config.yaml
n_layer: 14
d_model: 256
n_experts: 64
experts_per_token: 8
d_expert: 48
d_shared_expert: 0
activation: "squared_reglu"
moe_layers: [1, 2, 3, 4, 5, 6, 7, 8, 9, 10, 11, 12, 13]
router_score: "softmax"
normalize_top_k: true
routed_scale: 1.0
balance_loss: 0.00696
balance_bias: false
router_z_loss: 0.001
init_std_router: 0.0104
lr_router: 0.000896
n_head: 2
n_kv_head: 1
head_dim: 128
vocab_size: 8192
norm: "rmsnorm"
norm_place: "pre"
norm_eps: 1e-06
positions: "rope"
rope_base: 500000.0
rope_fraction: 1.0
qk_norm: false
attn_scale: 0.0884
tie_embeddings: false
parallel_block: false
init: "normal"
init_std_qkv: 0.0374
init_std_o: 0.00707
init_std_up: 0.0374
init_std_down: 0.00707
optimizer: "muon"
lr: 0.00696
lr_mult_o: 1.5
lr_mult_down: 2.0
beta1: 0.9
lr_head: 0.00796
grad_clip: 1.0
warmup_steps: 200
schedule: "cos"
final_lr_fraction: 0.03
batch_tokens: 32768
seq_len: 512
doc_mask: true
train_tokens: 307700000
steps: 9391
dataset: "wikipedia_en"
Below are experts of layer 4 (counted from 0) of a mixture-of-experts language model. Rows are named router (the router's row for the expert), gate (a neuron's input weights, with its number), up (a neuron's input weights, with its number), down (a neuron's output weights, with its number) and show model dimensions 128-255. Each number is 128 + 24 x the weight over its row's rms, rounded and kept within 0 to 255.
Before each expert's rows: a language model's description of what the expert responds to; "gets" lists some tokens that make up at least twice as much of what it gets as of all text. This comes from a sample of Wikipedia text that the model never trained on. Tokens count by the router's weight.

# expert 51
It responds to: Number digits, word middles. Digits 5, 6, 7, 1 inside dates and figures, plus mid-word pieces like success-or, l-ighth-ouse, Dis-b-anded.
gets: "1", "5", "6", "7", "0", " ("
router [104 143 118 102 104 111 149 102 106 151 100 150 100 156 151 156 157 155 114 113 152 152 109 101 106 151 100 150 102 102 109  96 105 104 104 148 104 148 146 151 101 103 149 108 105 101  95 149 149 151 109  85 100 158 152 154 148 105 153 102 148 100 146 153 105 106 152 108 160 151 155 100 155 141 154 106 150 110 154 101 146 150 106 101 152 109 152 157 106 143 105 146 105 147 155 104 110 105 154 102  98  96 154 131 103 108 109 101 153 154 149 119 103 105 149 159 153 103 151 147 103 148 156 104 101 104  98 107]
gate1 [126  58 104 139  80 143 211 148 116 162 152 144  95 141 158 116 118 153 128 159 113 145 101 103 112 134 132 119 118  90 117 133 129 122 120  97 100 153 125 132 114 125 133 100 109 151 128 133 141 115 150  86 131 164 124 150 156 117 107  97 154  89 127 136 113 153 124 145  95 101 144 107 103 128 223 125 151 122 135  95 134 175  87 136 116 137 126 153 126 154 113 106 112 129 166 121 103 109 126 142 129  99 158 153 123 129 153 144 100 113 143 125 187  84 109  99 131  74 116 149 108 103 114  82 138 130 172 124]
up1 [121 193 136 153 120 158 115 152 119 138 129 111 107 100 137  85 158 131 107 135 120 112 109 131 103 131 123 122 145 191 136  82 131 147 170 111 128 136 153 150 140 106 115 109 120 138 104 135 145 138  91 161  89  80 135 131 102 121 162 185 142 134 145 106 131  73 110 115 149 162 115 156 164 133  85 145 101 167 146 168 104 141 146 177 103 147 104  82 126 102  95 137 113 122  94 126 133 118 135 152 126 147  90 119 143 143 158 111 133 114 156 131  84 165 141 137 101 155 110 113  62 119 115 150 112 134 151 103]
down1 [178 111 116 126 138 132 138 122 144 132 109 114 133  94 125 171 129 114 111 140 110 112 151 132 165 130 107 156 116 133 117 124 146  78  79 137 141 162 170 139 168 155 137  59 106 140 121 111 154 137 157 139 133 138 116  79 149 141 103 132  97 137 142  96 123 140  96 132 148  88 107  96  97 132 125 130 105 118 106 117 159 137 113 146 125 135 162 140 145 138 136 160 103 160 122 173  82 138 132 152 129 122 142 149 117 135  68 103  84 125  85 152  95  65 126 102 128 149 141 110 170 107 122  82 160 140 144 132]

# expert 15
It responds to: Digits, spaces, classification. Digits and spaces inside dates, years and table numbers, plus "Scientific" opening taxobox headings and month names like December, November.
gets: " ", "5", "8", "6", "7", "1"
router [109 130 116 100 104 100 153 110 104 157 100 144 100 150 153 157 154 154 109 120 147 147 108 102 102 155 100 146 101 107 100  98 106 106 107 146 106 149 146 149 109 106 148 105 107 102 105 151 146 155 105  92  99 154 162 149 142 106 148 104 148 109 150 153 111 103 149 110 157 145 154 104 158 138 152 111 154 110 151 104 154 155 103  97 143 107 160 153 105 144 104 148 101 144 149 105 106 106 152 109  96  96 148 140 102 108 114 107 150 158 148 117 100 105 150 157 144 110 150 146 101 152 155 100 100 106 101 110]
gate1 [126 136 147  80 174 102 126 148 111 166 108 110 135  92 106 116 180 156 117 136 141 130 106 109 131 127 113 120 117 153 144  98 139 132 114 118 168 146 115 125 167 128 113 106 106 133 171 134 126 132 122 159 144 135 149 146  93 126  98 152  85 161 134 127 154  98 129 135 128 118 101 132 147 128 135 132 126 144 108 138 148 182 126  86  71 121 149 100 166 140  83 121 116 132 128 151 112 122 118 155 127 125  90 152 100 163 136 149 113 167 140 144 136 127 131 189  89 140 135 152 172 164 177  94 131 116 126 127]
up1 [130 130 126 178  87 164 139 114 129 103 151 138 137 142 153 117  73 117 148 133 119 135 154 149 122 143 140 139 142 124 123 150 117 135 151 134 108 115 139 118  95 111 143 146 127 111 113 130  99 107 145  83 116 132 113 135 159 150 152 115 156 114 133 116 114 168 124 109 127 144 153 117 126 151 143 143 116 127 151 131 117  67 125 163 183 154  91 170 116 142 166 135 133 130 138  98 139 139 136 106 125 143 172 121 133  82 132 114 140 110 135 119  98 132 143  88 171  94 119 112  90  96  93 179 142 154 126 136]
down1 [ 97 116 157 111  88 117 157 118 103 122 161 155  99 174 127 136 109 127 117 111 110 122 120 139 102 148 149 128 158  95 117 186 114  93 100 122 137 141 115 149 116 137 126 124 133 144 113 119  91 158 116 152 146 198 171 124 105 103 157 116 122 125 112 146 111 139 141 106 120 128 138  80 162 144  78  89 138  97 145  86  82 103 130 123 139 142 137 123 117 160 111 136 116 129 145  75 129 126 137 119 130 113 119 148 119 111 108 150 119 114 122 133 119 170 193 117 168 155 131 159 111 121 140 121 124 152 120 110]

# expert 50
It responds to: Years and number digits. Digits 0, 1, 9 inside years and table numbers, closing quotes with punctuation, bullets, and the word years in time phrases.
gets: "1", "0", "9", " ", "8", "–"
router [106 137 126 102 102 110 154 100 101 149 103 146 101 149 149 155 157 149 102 113 153 151 109 102 101 152 100 153 105 105 101 104 109 112 104 151  99 144 155 153 108 109 147  99 108 100 104 152 144 153 101  86 101 153 154 157 148 117 150 104 156  94 156 154 105 106 155 106 151 149 150  97 153 157 154 111 157  96 159  98 145 146 102 104 152 106 152 160 100 150 105 148 105 143 148 110 107 104 144 104 100 101 159 144 105 106 103 100 155 150 151 107 104  99 147 157 152 105 153 153 103 152 155 105 100 102 102 109]
gate1 [114 170 126 126 153 104 178 110 161 122  96 132 185 153 155 129 147 105 136 146 129 107 126 125 134 108 143 121 112 137 144 145 137 133 136 156 141 104 128 118  96 123 157 119  97 184 106 175 117 119 131 100 158 150 172 105  98 135 139 110 127  85 145 127 137 143 135 117 117 164 119 175 151 116 116 112  96 124 184  82 125 167 121  75 156 147 125 164 145  97 118 138 100 156 150 136  72  94 179 154 132  98  89 100  84 152 121 139 122 138 146 121 137  84 137 172 124 122 131 155 129 150 140 119 112 106  99 116]
up1 [136 152 132 149 155 118 131 149 130 142 120 128 161 132  91 101 160 185 111 148 150  95 120 132 127 145 151 116 128 135 110 146  96 108 121 135 122 106 125 132 138 131 128 108  91 172 155 138 107 118 176 126 114 189 110  97 101 138 113 148 146 131 115 118 112 150 105 102 127 197  91 122  74 138 147 123  89 112 178 133 102 139 108 131 124 137 137 123 126 118 129 128  89 150 112 120 109 144 130 129  99 133 150 128 115 145 116 190 101 138 140 147  87 124 126 159 125 183 134 136  79 108 132 114 107 122 134 133]
down1 [127 121 183 117 100 122 166 127 138 179 140  90 134  96 114 110 130 112 113 100 128 134 134 100 129 148 180 123 120 106 131 130 128 142 114  91 159 108 163 160  84 147 138 141  96 137 116 157  92 132 107 126  95 104 134 182 145 115 181 119  98 149 105 139  77 150 145 164 114 152 111 163 133 125 122 141 100 145 129 122 136 158 118 120 140 163 126 105 155 115 109 108 123 107  88 119 147 115  54 171 133 106 111 105 128 119 177 104 172 114 128 153 143 118 152 116 126 102  90  98 115 190  89 176 133 112 123 138]

# expert 48
It responds to: Suffix pieces and digits. Word-final suffixes like -al, -ar, -ia, -ical in adjectives and names (Episcop-al, doctor-al), and digits in decimals and years.
gets: "1", "4", "3", "al", "6", "ia"
router [111 136 123 103  96 102 158 102 106 151 104 145 100 148 152 154 156 150 106 126 149 157 108 101 106 153 103 151 104 104 112 103 104 107 105 151 105 147 152 157 106 101 154 105 107 106  92 153 153 158 102  93  97 155 157 150 145 102 155 106 150 107 155 151 100 116 150 110 157 151 154  98 153 135 155 105 147 110 153 105 152 144 103 101 146 105 161 150 105 153 105 142 106 145 149 103 112 101 145 101 104 104 156 126 108 105 104 101 154 155 147 109  95 106 144 155 149 101 152 149  99 154 154 103 106  99  97 110]
gate0 [150 135 132 123 109 110  98 119 131 124 125 131 189 170 104 152 171 118 148  97 117 130 117 128 108 141 125 146 133 120 111 116 100 102 109 158  99  95 154 103 112 127 112 104 120 118 130 126 137 119 159 161 144 115 173 171 146 128 119 174 109 120 126 121 153  85 127 139 180 127  74  91 137 120 121 131 108 152 150 144 138 135 117 131 150 144  99 130 135 135 146 124 127 125 145  83 152 114 157 115 168 156 142 136 114  78  90 113 138 122 118 128  49 156 133 103 129  69 137 131  96 144 143 164 150 163 134 124]
up0 [129 116 120 167 128 118 159  92 144 176 149 126  98  65 145  62 100 156 145 128 106 130 136 158 116 120  74 116 134 133 131 126 139 130 101 159 110 128 113 142 176 131 120 124  93 169  97 150 134 139 152 101 150 160 109 150 116 138 144 151 122 110 121 145 152 113 141 142  75  99 139 162 133 121 149 163 138 106  97 132 114 139 124 128 116 121 162  99  98 115 142 121 129 140 109 164 133 151 115 125 124 125  84 108 162 152 171 158 120 141 112 144 202 125 121 140 117 127 125 146 134 114  95 109  96 107  92 154]
down0 [120 111 150 121 130 126 128 112  95 112  95 165 139  83 113 124 123 124  95 111 155 162 119 126  94 137 104 153 131 134  94 137 139 152 130 142 169 137  99 143  82 162 116  88 134 125 126 152 120 141 125 157 137 109 131 136  97  82 126 139  90 138 109  76 134 156 119 121 156 155 115 153 160 108 155 164 127 107 121 134 130 108 154 139 117 140 127 123 128  84 143  85 116 143  93 119  69 160 123 148 135 142 110 111 114 130 165 174 121 128 130  88 121 105 138 108 110 181 135 106  73 136 145 167 149 158  78 112]

# expert 45
It responds to: Dates and table numbers. Month names starting dates, plus 1, 0 and other digits, line breaks and spaces in tables and year ranges.
gets: "1", "\n", " ", "2", "0", "6"
router [104 144 113 105  99 108 160 103 103 152 106 149  96 154 153 156 153 152 102 107 158 145 105 101 103 155  99 150 113 106 111 102 106 111 104 141  97 151 155 153  91 101 150 101 106 101 109 153 149 153 107  98  97 154 150 152 154 109 149 107 148 104 154 151 109 113 157 109 155 148 156 100 150 143 149 110 161 101 154 102 142 153 105 104 151 106 153 153 105 134 100 150 104 138 149 100 106 105 152 100  97 101 146 143 100 110 112 104 153 149 149 105 102 105 150 152 150 100 150 148 105 141 156 103 102 104 100 108]
gate0 [145 123 146 124 128 113 149 109 143 148 135 132  78 164 110 108 136  89 120 140 120 152 148 143 127 128 133 123 129 113 119 127 107 143 116 131 141 133 170 143 125 100 154 123 114 125 120 116 138 118 131 148 108 149 155 161 136 144 134  94 139 116 164 145 144 108 122 112 115 108 107 111 116 155 149 142 169 145 141 128 122 149 145 134 155 108 126 161 127 111 156 114 172 151 120 103 142  70 130 124  74 119 124 117 132 136  87 132 136 124 133 150 135 134 108 126 134  70 123 150 103 162 149 135  97 133 126  93]
up0 [119 135 136 142  98 109 142 146 139 149 108  54 193  88 133 144  99 121  94 122 142 109 120 113 149 141  91 113 115 138 153 107 127 135 156 109 151 129  83 109 135 155 122 112  87 140 177 123 123 103 167 111 171 121 130 106 119 109 106 109  71 153 117 122 107 131  89 129 149 137 116 106 169 134 118 121 118 134 129 144 139 132 133 113 119 122 119 119 129 163 102 139 142 110 159 112 118 114 167 139 146 109 156 114 127 157 117  88 119 158 105 139 125 147  99 110 111 154 139 111 125 122  96 141 116 138 149 127]
down0 [152 103 117 146 145 130 146 149 146 155 158 122 126 164  97  84 127 136 140 168 124 133 151 140 130 108 125 146 132 148 146 161 125 163 120 138 100 148 112 175 137 129 191 142 132 126 165 131 119 134 109 128 132 149  97 133 114  81 182 139 160 128  92 149 145 161  85 171 159 102 135  96  94 150 139 118 106 118  95 171 116 142 150 120 154 147 137 140 109 100 135 137 118  98 126 124 119 135 153 115  99 121  92  72 134 109 154 116 151 126 123  96 119 132 103 145  75  85 166 162 122 101 133 119 127 132 126 128]